{
  "d_shared_expert": 0,
  "moe_layers": [0, 1, 2, 3, 4, 5, 6, 7, 8, 9, 10, 11],
  "rope_fraction": 1.0,
  "lr": 0.00691,
  "lr_head": 0.0084,
  "decay_shape": "linear",
  "seq_len": 256
}
Below are experts of layer 8 (counted from 0) of a mixture-of-experts language model. Rows are named router (the router's row for the expert), down (a neuron's output weights, with its number) and show model dimensions 128-255. Each number is 128 + 24 x the weight over its row's rms, rounded and kept within 0 to 255.
Before each expert's rows: a language model's description of what the expert responds to. This comes from a sample of Wikipedia text that the model never trained on.

# expert 5
Vowel-ending name fragments. Mid-word pieces ending in a vowel inside foreign proper names and place names, such as Ger'a'ardsbergen, Dv'ina', Jam'ia', T'aho'e.
router [103 105  89  70 175  92 157 127 148 187 109  91 124 104 116 149 121 142 129 171 129 121 128 137 133 186 106 140 122 160 117 111 119 116 140 119 127 144 118 122 119 156 131 130  87 152 103 165  69 119 139 142 141 128 156 108 106 169 150 128 157 124 128 141  75 142 118 105 143 119 140  77 155 124 150 146 109  99 135 133 115 169 140 137 123 143 147 111 133 141  87 130 138 127 111 101 124  66  99  99 101 125 106 113 110 160 105 136 174 114 116 115 109 139 121 170 110 137 123 121 125 146 142 117 101 103 143 162]
down0 [143 150 142 139 148 109 101 128 121 139 116 120 112 134 103 134 144 139 136 101  58 139 131 124 117 137 136 107 100 106 133 153 130 100 153 175 131 114 108 176 153 135  79 111 156 124 129 127 108 126  93 117 155 153 152 134 155 136 153 101 172 115 119 121 151 147 126 124 125 133 119 122 152 101 123 104 169 160 154 107  95  94 106 147 129 117  95 142 165  90  93 128 111 143 157 110 103 134 115 123 130 129  89 128 161 130 118 142  67 110 173 135 162 123 104 135 152 151 106 132 113 156 149 125 118 130 142 104]
down1 [121 171 137  83 109 159 123 153 124 134 119 101 124 136  90 170 140 108 126 100 112 169 114 135 133  97 163 111 120 139 111 117 125 160 155 146 113 157 156 165 114 151 133 135  85 104 100  92 106  94 123 131 147 103  99  84 169 162 143 104 134 152 140 154  71 112 148 133 133 124 166 118 105 105 142 117 127 118 159 103  93  99 166 139 112 167 111 130  88 143 118 132 122  94 121 159 133 162 134 141  98 129 135 148 124 146 122 118 141 110 132 191 134 105 143 116 157 172 119 103  93 128 144 134 112 116 160 123]

# expert 36
Common nouns after prepositions. Concrete nouns and name parts right after of/in/at, especially body parts and places, e.g. heart, blood, hand, Mount, Versailles.
router [ 92  94 118 104 170 100 140 131 157 124  78 123 113 122 105 106 157 126 136 140 138 151 151 137 123 160 100 143  96 102 147 149 136 104 177 123 148 112 130 147 170 160 143 146 116 148 130 148 139  89 149 139 155 124 144 150  83 117 189 114 144 101 107 172  95 126 145 130 183 138 114 102 119 105 111 128 120 112 115 164  87 129 168 129 142 151 145 111 116 122 110 157 128 136 107 108 110 116 126 146 127 136 119 124 139 154 118 103 123 122 131 105  98 153 147 147 137  98 178 134 108 165 163 110 102  98 172 169]
down0 [127 130 147 132 142 120  91 108 133 123 143 135  92 123 121 118 101 140 125 107 174 124 130 137 149 124 138 140 150 145 137 118 133 122 103 130  80 130 155  89 133 137 121 173 171 119 128 125 134 163 125 176 129 121 137 124 152 144 126 133 106 161 117 103 133  96 198 151 115 140 145 121 105 145 122 129 122 179 141 121 139 101 148 106 130 143 151 132 154  99  92 139 146 135  91 135 133  98 103 133 128 133 144 127 111 184 132 130  83 153 120 105 121 104 111 149 109  89 130 117 116 151 156 123 137 137 146 129]
down1 [140  86 143 128 135 130  98 159 149 134 166 123 136 127 160 130  87 123 147 125 149 145 131 118 153 136 131 130 126 150 156  77 123 105 147 138 154 111 164 165 143 160 136 128 177 148 110 129 143 178 101 128 104 106 113  77 161 136  96 139 159 183 128  99  52 142 115 135 122 121 126 121 108 129 142 100 125 150 143 127 171 116  99 157 119 188 113 118 127 126 130 138 141 107 112 150 169 101 165 120 124 154 144  95 115 122  90 139 155 105 141  95 130 177 123  99 149 120 157 156 135 124 138 122 137 162 107 132]

# expert 3
Capital-M word pieces. Word pieces right after an initial M or other capital in names and titles, such as M-ön-chengladbach, M-ev-agissey, Mid, Mod.
router [ 83 119 133 127 124 103 118 106 123 125  70 116 102 106 102 136 118 133 121 134 115 128 139 136 115 148  93 174  90  84 115 178 137  87 158 122 162 100 152 149 148 145 143 168 107 141 121 140 130 118 160 155 122 145 171 119 135 175 111 108 171 119 122 115  84 117 130 105 155 143 174 117 152 119 153 131 168 100 109 166 127 159 157 124 135 114 125 104 140 114  99 138 137  57 105 111 112 127 121 144 115 167  99 102 149 147  88 144 119 128 132 104 103 160 117 164 135 130 150  91 130 144 146 124 102 132 139 136]
down0 [126 157  90 113 126 150 125 136 118 100 103 173 174 139 126  97 118 126 149 155 117 149 147 105 155  68 134 107 116 131 139 135  97 138 132 118 131  79 148 148 155 144 147 114  93 141 105 131 125 181 138 158 131 161 146 146 167 149 130 104 113 130  92 142 116 126 174 133 134  89  68 168 171 137 113 139 141 132  95 108 148 132 117 135 108 204  72  95  96 103 142 136 123 157 156 124 160  85 133 134 118 113 103 113 148  94 107 132 157 106 109 140 118  92 117 126 121 126 148 116 113 134 119 133 125 118 178 193]
down1 [ 96  96 120 116 183 116 143 123 105 127 122 115 167 138 124 165 126 129 152 125 146  89 125 149 126 102 163 102 201 110 145 117 130 111 106 141 117 156 161 135 118 175 165 146 166 129 120 116 130 102 100 140 137 137 163 158 135 156 117 133 114 154 154  79 127 116 146 119 131 119 140 160 160 122 162 131 175  98 113  78 164 142 125 112 146 151 117  99 135 152  97 161 117 134  91 116 124 142  91 141 104 142 105 170 160 138  93 138 125 143 119 107 130 126 141 100 136 150 114 151 141 109  84 180 109 107 145 147]

# expert 50
Place and material nouns. Place names and building materials ending phrases after in, of, from, as in New York, London, sandstone, steel.
router [117  89 151  87 157 103 149 104 185 147 124  93 105 104  77 136 108 155 153 145 119 146 172 146 105 173 124 128 117 138 144 122 118 110 136 143 159 141 140 151 159 141 149 164  88 161  88 147  90 106 137 144 168 135 147 126  97 132 117 110 143 115 122 167 117 136 133 122 168 125 133 112 151 140 146 151 143 125 125 143 109 139 143 160 140 143 149 123 124 160 119 160 119 116  81 110 119 118 127  94 113 155 115 120 140 129 118 153 124  83 152 103  93 170 124 152 132  98 161 145 128 132 105 126 107 139 134 128]
down0 [101 119 156 139 100 154 126 132 177 153 116 176 130 126  96 128  89 124 128 103 154 166 100 151 106 132 136 117 114 120 106 106 150  80 160 125 153 124 127 153 155  90 142 112 166 115 161  94 146 100 128  74 130 127 126 147 127 140 113 173 111 122 134 111 155 114 109 167 161 111  95 148 175 133  88  99 131 157 101 152 152 124 111 138 153 130 134 146 136 148 116 105  81 168 167 169 162 182 124 112 176 108 137  87 146 149 117 138 112 120 124 139 132 143 143 120 125 127 159 120 126 140 112  87 159 168 137 111]
down1 [157  79 142 110 152 134  80 109 127 149 108 150 154 139 104 130 108 129 110 126 141 129 127 135 108 121 131 120 122 115 111 139 127 120 116 134 102 155 143 143 160 132  95 165 129  92  96 154 142  89 152 138 144 148 115  88  95 103 125  99 144 152 137 143 147  99  80 155 133 104 112 138 107  93 128  87 134  77 142 108 133 133 131 191 150  98 144  99 126 126 155 153 121 165  79 109 121 134 141 180  90 145 124 118  89 112 122 158 164 134 127 154 121 106 140 139 150 106 150 107  96 120  97 133 146 157 133 128]

# expert 35
Name-initial word fragments. Middle pieces of proper names split after a capitalized start, mostly places and companies, such as Th-orp-lands, St-arm-ount, Bel-ved-ere.
router [120 128 105 101 152 127 161 101 135 174 122 100 145 107 117 170 155 144 131 163  98 128 155 122 125 133 106 126 103 123 139 164  98 103 154 116 159 135 136 170 170 119 107 170 115 124 131 118  78 118 146 158 130 140 132 122 135 144 135  92 146 107  87 142 123 161 128 104 149 145 144  99 136 144 148 149 126 114  83 155  98 126 137 141 162 137 156 149 117 137 158 143 100 105 151 119 120  96  82 113 101 120 119 118 136 188 127 141 122 153  97 129 113 116  98 115  72 121 165 127 110 151 152 129 149 140 134 131]
down0 [112 142 117 142 133 113 132 152 142 129 141  57  94 124 133 142 144 209 152 166 134 114 152 148 132 158 144 154 130 148 139 113 122 129 128  93 133 147 144 102 143 174 124 117 119 124  96 127 104 133 124 151 138  91 145 148  73 123 117 163 121 160 117 131 142 128 150 136 113 111 163 168 118 188 131 127 156 138 131 154 159 147 136 132 135 166 165 106 112 138 158 111 138 164 146 118 138 125 149  78 113  98 126  94 131 126 133  88 177 129 125  98 123 122  91 139  94 126 159 106 111  99 108 183 147 143 138 133]
down1 [117 117 134 132 148 112 154 123 121 148 133  98 144 115 147 139 175  84 132 128  87 115 122 169 120 107 167 131 146 138 156  91 101 126 144 136 122 110 125 134 141 121 115 127  98 133 113 132 106 165 121 133 129 178 145 148  95 148 131 157 141 140 131  94 129 152 123 172 119 177 149  94 136 159 113 125 171 135  67 124  94  92 171  72 141  81 122 156 137 109 141 161 137 132 152  70 168 119 126 127 103 105 136 120 114 123 158 171 149 102 154 142 135 123 110 133 125 127 136 143 121 127 141 142 156 137  93 138]

# expert 15
Numbers and number words. Numerals in dates, tables, attendances and ages, plus spelled-out numbers, such as 61 years ago, the 60s, nine, twenty.
router [112 112 128 113 138 106 149 112 147 154  94 108  94 113 102 134 159 130 135 150 126 148 133 166  70 139 126 147 102 100 150 149 109 117 147 110 161 135 139 164 122 194 119 126 120 129 108 140 106 110 138 155 140 151 126 121 131 144 148 122 125 104  98 160  99 142 145 119 159 143 162 134 137  90 149 133 162 131  79 134 116 173 143 145 147 140 151 129  80 139  85 145 164 116 110  97 104  89 133 136 104 117 110  89 147 168 117 161 125 133 134 103 109 149 101 152 126 107 145 108 134 149 145 125 158 125 144 151]
down0 [150 156 115 138  85 102 148 138 175 134 176 126 116 123 129 103 113 130  94 146 137 142  89 166 111 155 118 108 125 140 102 136 164 100 122  93 144 103 146 186 150 141 114 112 127 120 131 130 111 160 107 111 143 156 119 107 135 124 110 140 110 118 160 149 124 134 117 125  96 102 174 128 107 121 189 115 129  95 147 111 150 139 119 116 105 178 142  93  97 156 154 140 108 141 141 148 125 123 146 103  91 172 145 151 106 147 118 119 140 144  73  99 111 137 122 163 122 141 107 140 152 126 160 138 137  77 150 157]
down1 [109 145 139 118  93  85 123 169 132 154 105 137 100 152 102 103 120 149 137 152 182 135 107 156 166 123 168 139 141 102 113 128 127  96 176  82 109 121  65  87  91 135 104 118 141 150 163 154 118 141 131 121 126 134 138 176 130  99 128 102  91 127 116 161  83 131 135 157 156 126 152 135 126  89 112 117 136 116 118 117 122  80 185 117 121  87 108 129 140 111 112 120 143 101 122  94 111 113 117 156 102 116  43 117  92  98 113 113  86 126  89 160  91 163 176 113 158 138  99 141 141 149 155 106 135 109 126 146]

# expert 1
Leading digits in numbers. First digit of years, dates and table figures, especially the 1 of birth years after Born: or an opening parenthesis, as in 1858–1898, 1979, 0°29′.
router [123 111 112 116 125  98 153 109 139 161 118 119 100 114 111 158 134 158 127 133 126 137 166 152 110 161 105 148 126 127 143 131 117  94 165 128 163 136 148 163 148 166 176 158 129 147 101 162 120 112 141 144 159 144 134 139 119 140 163 100 140 135 118 136 119 144 159 126 148 164 168 119 143 137 106 177 172 132 105 134 102 168 144 138 164 127 127 116 107 123  95 149 178 138 117 111 124 128  96 146  78 148 106  85 138 204 101 147 150 121 110 122 122 139 130 129 104  87 156  89 103 150 118 116 143 142 149 159]
down0 [111 121 116 131 131 133  97  81 181  91 129 134 134 144 145 115 105 167 164 149 127 102 137 124 143 146 129 100 112 120 145  92 150 154 184 168 142 130 119  92 146 108 151 131 121 118 116 146 109 152 132 104 125 136 197 138 161 156 144 104 139 125 159 126 142 140 132 151 170 129 116  95  79 118 121 117 117 122 130 104 122 149 125 114 117 141 111 123 138 127 156 127 109 116 137  83 114 116 144 114 133 167  83 166 140  99  98 121 116 113 160  80 122 152 101 125 126 137 160 103 127 157  91 122 166 111 140 167]
down1 [127 119 157 120 117 130 156 114 120 145 124 104 162 101 147  98 115 160 171 106 115 148 147 120 131 123 126 136 142 128 134 157 127 136  99 109 114 128 125 146 133 107 118 118 128 117 105 121 154  92 160 139 136 128 100 161 155 150 155 103 126 144 143 114 102  66 112 140  78 138 156  98  90 126 133  86 143 138 152 133  88 116 143 147 127 166 132 100 106 117 102 171 104 131 137 135 134  94 123 109 112 149 162 119  90 172 123 127 148 147 122 160 122 141 134 139 137 128 102 138  96 136 105 124 123 132 109 143]

# expert 42
Linking prepositions and conjunctions. Prepositions and conjunctions joining noun phrases, mostly "of" and "and", also for/in/with, e.g. times of, ships of, rules of.
router [109 111  79 132 137  87 143  97 130 144  98 110 105  95 114 160 170 163 151 129 119 152 153 143 113 143 116 154 117 112 136 160 129 103 154  77 138  90 155 137 181 156 127 158 110 150 116 157 111 123 149 160 149 160 169  89 105 141 119 130 151 142 128 130  82 154 138  86 146 154 185 122 170  99 117 151 122 117 107 141 127 177 127 169 141 152 137 164  74 144  95 136 188 103  75 109 135 108 113 106 101 143 145 108 174 153 110 107 143 156 100  99 112 122 133 157 111 106 159 129 105 135 106 119 162 130 134 156]
down0 [168 129 153  89 184 103 141 101  80 144 129 119 129 127 148 134 145 115  78 142 138 104 164 154 129 110 140 160 117 114 116  85 137 139 142 136 131 152 150 147 138 137 109 100 111 138 124 175 142 140  88 123 121 150  90 139 124 149 134 158 128 102 122 128 142 143 105 107 153 130 157 152 121 113 140 115 120 154 112 120 147 138 120 146 114 138 120 120 141  98 128 139 120 103 126 122 106 137  86 156 111 137 180 117 176 116 118 118 122 126  94 127 112  71 117 137 115 145  98 107 103 126 112 117 139 128 122 158]
down1 [114 113 142 141  67 102 131 120 144 101 147 132 170 127 106 145 134 106  79 130 141 159 137 113 135 114 128 113 167 190 134 117 142 158  96 173 110 137 135 145 102 161 149 145 118 155  84 144 116 124 158 164 118 129 126 115  78 141 106 139 159 104 145 135 133 107 110 128  86 115 134 122 101 111 164 140 154  85 148  92 148 107 131 133  99 133 164 107 118 136  89 147 129 122 142  87 170 113  87 147 166 150 121 162 125  93 130 138 158 127 143 156 163 138 113 166 119 106 163 101 140 151 128 117 147 165 135 125]

# expert 2
Year first digit. First digit of a four-digit year after in, since, or a month, as in 1951, 2003, 1776; also in the early/late.
router [110 131 101  98 160 118 151 114 138 168  90  95 116 112  97 149 117 143 131 128 126 140 154 150 102 162 117 175 132 106 130 127  92  91 150 108 176 120 148 146 151 142 152 144 119 163 112 153  98 106 125 145 141 161 140 123 111 128 161 119 147 124 120 193 106 128 139 108 148 140 155 115 171 127 158 163 165 102 127 161 108 163 151 148 177 137 149 123  98 122 126 116 178 128 104 121 127  90  90 135  96 138 110  85 147 155 118 136 125 134  97 120  94 152 122 145 104 116 138 107 123 162 149 107 117 146 130 175]
down0 [112 145  99 108 113 112 142 104  94 138 150 108 143 124 120 140 102 127 131 121  96 156 209 141 160 122 146 153  96 118 110 121  96 103 106 153 129 161 142 119  93 147 154 120 139 128 146 100 109 131  92  96  82 144 120  91  97 143 147 120  95 103 120 139  90 118 128 155 148 163 149 158 117 119  67  67  57 137 119 111 109 141 100 111 135 123 145 133 121 148 140  92 115 106 118 162 142 150 112 106 168 151 149 103  98 106 100  77 107 119 150 155 127 137 143 167 151 121 159 113 140 170 122 106 149 155 119 162]
down1 [154 157 112 103 114 139 127 119 134 174 136 132 119 138  97 120  76 141 143  89 139 138  91 165 114 157 138 114  86 142 105 112 116 112 174 148  69 156  89 114 158 127 131 134 157 107 157 140  99 122 119 141 102 137 114 147 125 124 120 124 109 113 107 114 118 117 139 156 124 154 142 110 117 101 123 122  82 121 141 139 112 138  74 127 138 113 168 109 125 116  93  90 101 124 115 111 145 153 129  95 141 121 142 143 131 158 142 155  88 136 141  90  92  97 116 102 175  90 113 122 171 139 117 127 141 121  85 101]

# expert 10
Numbers in table cells. Standalone numbers in table cells and date fields, especially sports standings, squad lists and results, like 13, 15, 19, plus position codes MF, GK.
router [107  88 128 112 137  82 151 113 143 132 111 127  99 104 106 152 125 136 153 148 129 124 168 136  88 140 120 161  88 123 143 157 110 131 147 144 161 115 156 150 146 161 179 142 132 138  90 158 120 123 138 165 143 130 126 117  90 153 117 104 140 126  88 135  85 174 149 107 133 130 173 135 159 102 133 168 125 135  94 114  91 173 140 148 154 146 160  80  95 136 106 171 148 118 121  88 116 123 114 132 110 149 159 100 151 198 105 128 121 113 121 114  93 132 124 124 101 117 141  83  71 157 145 114 127 146 175 148]
down0 [140 149 144 109 141 107 123 114 120  95  96 111 119 120 133 154 131 141 114 121 163 108 167 118 109 132 114 129 108 108  98 141 174 125 160 155  99 143  70  83 150 119 159 125 124 137 117  99 127 126 125  91 171 155 155 143 160 118 165 138 180 179 140 138 129 133 141 162 166 159 130 128 123 134 118 106  97 182 144 176 107 125 137 131 123 126 152 142 161 126 113 138 105  91 133 180 138 116 148  54 134 148 118 146 119 117 113 134 105 107 142 122 127  95 157 111 103 127 128 100 146 144 134 127 110 135 128 102]
down1 [135 100 120 166 134 123 138 106 125 128 129 137  88 132 113 160 129 101 110 156 129 129 132 114 152 140 123 129 134 113 142 167 154 132 154 131  94  99  95 148 152 132 108 169 137 171 147 129 135 117 130  55 132  78 103 117 144 141 124 106 128 149 145 140 147  95 113 101 131 104 159 124 131 137  70 139 100 139 100 144 171 118 115 154 137 112 119 156 119 124  81 100 116 115 138  76 142 162 172 122 153 119 133 169 100 141 103 114  96 126 129 124 103 143  69 120 131 155  89 136 156 164 120 129 120 116  87 116]

# expert 33
Capital after in/of. First capital letter of a place or taxon name after in, of or a colon, as in Family: Geometridae, in K, from: Sri Lanka.
router [ 70 106 140 111 168 125 139  94 152 129 104 105 101  83 122 138 151 135 121 140 113 144 178 147 124 193 101 167 105  92 125 140 116 114 148 121 159 103 141 166 140 159 142 150 140 146  81 133 133  96 118 157 144 143 130 128 135 169 124 105 139 101  90 164 124 147 149 105 152 147 156 105 146 106 127 152 151  80 100 133 107 122 120 151 147 136 157 132 136 123 122 127 150 130 100  94 110 124  81 139  90 142 130 105 134 161 108 140 123 148 103  73 106 155 150 137 121  87 158 119 123 152 135  94 120 164 132 162]
down0 [121 103 103 170 147 105 127 145 143 105 143 130 173 102 110 183  91 111 112 101 128 132 145  96 107 110 137 109 150  96 141  98 146 153  92 121 180  90 181 175 149 141 117 135 156 177 152 167 127 112 148 111  86 141  72 132  83 162 142 133 149 149 161 171  65 153  87 139 131 152 105 109 106  96 106 142 100 169 111 142  96 134 110 122 110 133 157 128 137 161 156 123  76 144 155 154  76  87 113 122 106 136 154 151 140 120 123 153 161 107  88 127  95 112 146  95 146 134 154 141 133 155 173 140 145 153 126 181]
down1 [135 126 157 129 125  68 109 115  89 122 131 151 103 132 120 127 173 156 138 127 134 143 162 107 121  97 155 145 127 110 157 145 135 121 133 107 156 130 107 148 149 111 130 110 118 148 133 130 130 125 137 144 129 111 156 110  92  97 137 112 123 122  97 153 145 129 109 127 123  98  80 142 123 162 156 177 139 138 160 112 195 106 118 166 134 172 116 138 100 140 126 152 125 154 177 129 153 133 144 101 151 120 126 133 179 145 136  84 126 135 116 121 147 149 150 149 131 100 113  95  94 125 100 106 132  93  97 107]

# expert 55
Infobox labels and domains. Infobox section headers and field labels like Personal information, Government, Genre, Area, and website endings such as com and org.
router [115 138 113 133 115  97 116 133 112 122 109 107 121 114 102 144 112 138 138 134 103 138 150 123 120 169 133 198 100 114 136 152 160 111 177 123 146 113 125 174 117 140 145 122 134 151 118 127 118 124 141 156 150 133 120 127  99 143 156  94 156  68 108 151  92 140 151 124 156 129 142 120 123 131 132 125 160  76  92 121 120 114 153 158 178 174 143 109 116 179  80 156 158 119 128 109 137 141  67 132 102 181  76 128 157 152 116 174 144 128 129 107 117 168 126 130  99 108 138  79  91 177 147 130 149 129 127 129]
down0 [ 84 124 135 141 118 132 143 117 146  98  86 100 114 155 110  84 155 167 186 131 171 152 165 167 155 141 131 100  75 140 136 142  98 135 151 143 129 103 124 116  98 160 149 123 116 137 115 118  94 151 138 175 121  98 141 121 125 100 144  88 111 133 130  88 156  96 162 132 131 143 126  85  61 141 106 136 101 108 120  91 140 149 163 121 149 119 126 123 139 118 179 134  94 149 134 108 136 164 124 141 110 144 107 115  83 162 133 140 152  91 132 148 103 163 139 124 156 141 161 125 131 106 114 125 141 116 162 158]
down1 [ 99 138 155 128 148 140 134 135 101 130 166 103 106  95 107 116 122 156 109 145 165 173 136 128 147 119 171 118 108 128 116  77 129 126 138 141 169 137 109 128 129 140 159 157 145 147 101 124 137 115 108 141 107 155 111 183 129 121 101  88 113 156 100 168 148  81 159  91 127 102 118 120 144 105 144 111 148 162  88 109 149  83  66  94 135 128 116 144 143 130 136 112 176 132 105 114 119 156 115  94 130  96 100 131 130 100 109 164 102 158 119 137 131 123 104 122 110 115 130 131 138 117 140 138 133 126 106 135]

# expert 17
Numbers and counts. Cardinal numbers, digits or spelled out, in tables, stats and ordinals, such as 367 laps, 10th district, six, four, several.
router [121 103 124 110 152 100 166 100 134 147 115 114  91  97 114 149 149 135 117 146 109 139 123 169  97 145 130 132 120 117 155 132  98  97 153 109 168 115 151 139 155 173 135 116 107 141 117 145 126 114 158 141 137 141 128 101 115 127 133  85 139 124  89 167  95 157 144  95 143 138 156 121 133  91 134 157 175 132  93 128 121 160 137 155 153 124 142 102 104 129 111 148 181 116 106  89 113  92 119 144  85 143 104  82 165 156 132 149 131 136 125 131 131 135 115 154 108  91 147 127 120 140 110 112 149 152 130 158]
down0 [115 110 117 141  88 108 127 122 157  97 136 170 173 112 109 114  98  71 112 118 131 103 117 101 128 137 115 136  91 130 132  95 103 113 131 137  81 145 112 107 149  93 116 129 148  96 165  89 118 121 143 100 100 111 122 145 111  93  84 111 144 156 113 148 140 113 115 104  96 162 128 120 139 153 155 106 122 149 158 113 162 126 116 105 167 115 127 104  95 140 124 118 140 120  95 116 128 146 139 111 132 149 119 120 117 158 173 103 131 127 110  97 143  77 101 163 115 126 113 106 156 146 207 114 147 117 131 137]
down1 [158 118 157 120 164 113 124 119 116 112 182 147 125 105 129 147 140 127 113 126 117 170 141 189 148 171 106 181 188 174 130 111 132 104 168 158 129 100 150 129 139 161 148 115 151 124 121 100  96 114 122 146 140 119 127 138 117 133  95 126 109 127 112 107 121  77 133 101 153 122 112 103 106 173 138 113 108  90  77 152 133 132 144 138 121 132 118 138 123  98 136  95 136  90 164 132 113 117 111 115 124  99 123 121 119 151 159 115 163  89 132 121 133 130 126 150 141 128 120 154 107 154 126 139 169 125 112 138]

# expert 28
Foreign name initials. First letter or piece of non-English personal and place names, mostly in tennis and sports tables, such as D(écamps), Ch(ardy), Z(vereva), Abd, Š.
router [ 53  94 118 101 179  90 156 127 135 124 121 100  99 108 129 115 130 143 134 156 109 153 130 113 123 131 122 164 105  72 157 135 154  99 134 107 191  92 149 154 168 147 164 152 124 126 118 152 135  96 122 123 129 126 129  82 107 132 144  74 120 100  64 153 112 134 115 102 130 129 143 106 147 118 121 124 164 123 112 128 109 142 159 122 124 119 174  74 114 171 127 124 126 141  81 137 117  90 118 141 102 156 118 117 143 148 100 146 147 122  92  95  95 124 130 138 106 105 154 109  93 175 120  99 110 143 120 140]
down0 [142 122 101 176 175  97 143 134 127 143 161 113 112 119 126 137 109 146 107  66 128 140 141 123 125 155  90 117 140 119 128 130  97 128 108 127 146  86 147 155 130 114 143 122 119 123  75 148 133 107 149 167  91  63 103 152 140 145 130 106 135 114 118 137 122 135 134 114 117 124 145 137 151  80 109 127 147 102 135 175 147 121 158 136  81 108 115 116 148 107 120 164 138 172 107 154  99 150 154 108 134 173  95 159 125 151 142 152 161 151 144 114 137 143 103 128 168 108  97 133 113 128  69  96  90 123 147 159]
down1 [167  99 140 143  84 155 100 122 130 126 126 198 141 125  97 154 178 152 132 106 133 111 136 121 125 105 162 147 161 126 161  91  93 147 173 116 134 120 139  77 154 152 131  98 139 127 120 113  79 166 124 119 121 165 144 153 150  67 117 116 131  98  95 176 161 121 144 156 153 155 143 148 125  98 118  78 139 127 116 133  74  92 119 122 107 115 121 112 187 101 119 156 112 181 140 131 125  96 117 106  99 134  85 124 115 146 118 158 118 109 163 116 138 146 105 152 142  84 166 143 127 112 113 138 112 181 149 175]

# expert 43
Line-initial capitals and codes. Capital letters beginning a line, list item or table cell, such as radio call signs like WGRM and model codes like DGX-520, plus taxonomy labels like Species: and Binomial name.
router [105 120 143 102 147 112 128 114 123 105 133 131 125 107 110 145 143 158 127 131  99 152 181 125  97 166 116 154 109  98 110 155  93 137 114  77 118 114 145 139 142 152 146 161 146 167 105 151 112 115 101 130 144 165 137 109 137 137 120 105 136  99 114 147 114 140 144  80 154 173 146 120 108 101  97 151 107 126 112 117  90 128 133 160 152 161 183 100 135 122 135 122 131 119 123 110 123 125  92 138 123 142 116 128 154 150  56 134 142 129 125  63  84 159 143 146 151 115 145 147 109 146 158 132 127 172 137 177]
down0 [123 125 161 115 102 104 138 123 156 150 108 104 134 123 108  92 133 111 132 128 119 110 120 128  83 162 125 120 121 156 111 138  84 140 154  88  98 150 128 102 129 126 119 107 139 119 119 144 159 111 115 124 134 150 143 133 113 141 139 130 160 126 133 139 160  84 152 105 193 136 163 146 155 128 111 118 157 120 130  91 151 144 143 151 157 107 135 152 124 175 141  99 158 124 166  72 101 148 135 138 122 129 124 112 120 100 123 146 143 120 153 149 137 107 117 142 141  92  99 172 120  89 131 149 134 135 146 101]
down1 [131 127 126 181 126 154 124  95 128 142 130 147 163 136 158 141 147 103 204 101  98 139 136 124 119  93 172 111 153 161 164 108 125 176 110 101 129  88 159 131 126 112 141 134 124  96 114 156 156 109  92 137  73 133 130 114 151 124  95 120 115 138 139 171 105 138 140 111 115 159 129 172 127 155 138 101 187 117  80  86 136 145 115 145 183  89 139 126 125 119 107 127 145 118  99 126 100 132 150 157  77  97 113 122 100 135 177 119 112 140 103 162 144 110 145 109  73 154  92 159 138  97  52 115 121 140 139 119]

# expert 60
Proper-name modifiers. Adjectives and place names inside titles of organizations and awards, e.g. National, Eastern, Minnesota, Best Original Score, Society of.
router [144 104 129 103 142  99 145 118 147 141 120  90 122 125  93 164 141 153 169 123  91 152 163 144 135 129 109 135  90 125 152 142 136 122 154  83 140 108 149 129 142 132 155 137 133 146 114 154  90  93 140 165 138 148 171 146 111 154 124  89 135  99 142 133 113 139 143 131 182 138 138 115 148 105 151 162 129 115 108 119 110 113 163 145 149 188 154 103 106 128  90 149 121 106 116  92 132 107 114 124 125 144  99 118 175 123 116 166 109 111 105 136  95 174 107 141 111  91 135 137 105 140 123 127 142 126 144 195]
down0 [109 134  96  69 125 164 132  90 133 135 115 161 103 155 178 109 150 134 108 159 133 135 171 147 150 141 129 102  84 114 146  74 111 142 142 138 134 122 126 139 145 130 119 120  81 156  79 112 126 107 113 128 105 110 147 131 156 115  99 126 115 125 159 121 102 145 142 155 102 135 137 144 123 124 117  98 117  79 113 143 128 128 117 153 129 123 106  93  97 116 122 136  86 131 137 176 125 120 151 129 115 121 134 153 107 143 125 108 110 149 108 107 105 134 115 109 148 105  82 149 106 145 155 113 161 154 143 120]
down1 [140  97 156 136 108 126 104  83 128 168 128 135 105  87 141 161 175 148 135 115  70 122 159 118  86 142 169 147 187 168 101 114 116 147 126  73  78 106 117 161 138 118 171  88 139 138 139 146 151 175 107 152 135 130 165 142 111 127  94 132 105 128 104 123 107 167 134 102 128  93 101 119 111 156 155 135 145 143 150 129 136 150 119 116 109 110 124 127 121 120 139 103  95 154 108 131 111 138 165 113 159 126 125 134 105 134 154 171  73 137 152 113 130 171 136 141 159 108 131 128 138 139 147 111 129 141 154 142]

# expert 57
Pieces after a/an. Word pieces and words following a or an, mostly vowel-initial stems, such as an-onym-ously, a-ud-acious, an-x-ious, Aud, plus table line breaks.
router [ 82 120 101 105 114 101 136 105 152 175 134 114 146 127  95 123 120 155 125 154 145 125 140 140 147 196 152 144  88 100 118 177 114  87 149  87 126 122 130 123 163 136 159 130 120 172 129 125  95 129 168 133 148 135 121 114 111 127 128 131 139 134  70 127  98 161 136 120 141 176 134 108 156 100 121 116 142 112 106 145 127 167 155 136 174 131 130 104 122 151 131 148 152 109  97 107 128 126 132 131 120 140 111 118 126 141 126 140 127 153 104 105 118 135 145 155 109 136 126  89 107 167 119 125 128 178 163 132]
down0 [114 116 162 137 115 100 102  62 108 104  97 134  98  76 158 171 108 113 149 145  95 139 159 162 118 140  84 101  89  95 163  94  90 135 140 110  97 117 107 124 154 156  93 150 143 125 160 122 110 116 133 120 117 152 143  77 107 131 115 125 105 135 131 167 153 107 101 147 129 113 141 124 139 130 104 108 165 148  88 100 117 129 159 127 133 129 141 126 102 127 140  94 159 131  87 113 158 132 152  93 122 143 186 184 120 125 161 134 125 144  95 161 109 114 120 121 117 132 120 105 168 145 111 119 156 126 170 155]
down1 [159 133 147 189 127 169 146 155 100 116 159 100 142 154 138 136 120 137 106  85 185  93 158  86 120 119 149 120 113 123 128 128 142 142 128 109 144 113 115 166 152 126  99 157 155 138  94 149 125 145 152  66 123 142 116 130 120 128  98 111 136 111 167 127  98 133 152 126 126 128  96 128  96 152 143 138  92 152 121 145 113 168  93 136  77 106 172  93 145 168  93 129 125 123  96 142 140  86 162 147 158 137 132 123 133 148 164 109  79  94 114 126 130 121 119 156 120 183  73 139 135  97 130 118 152 109 132 119]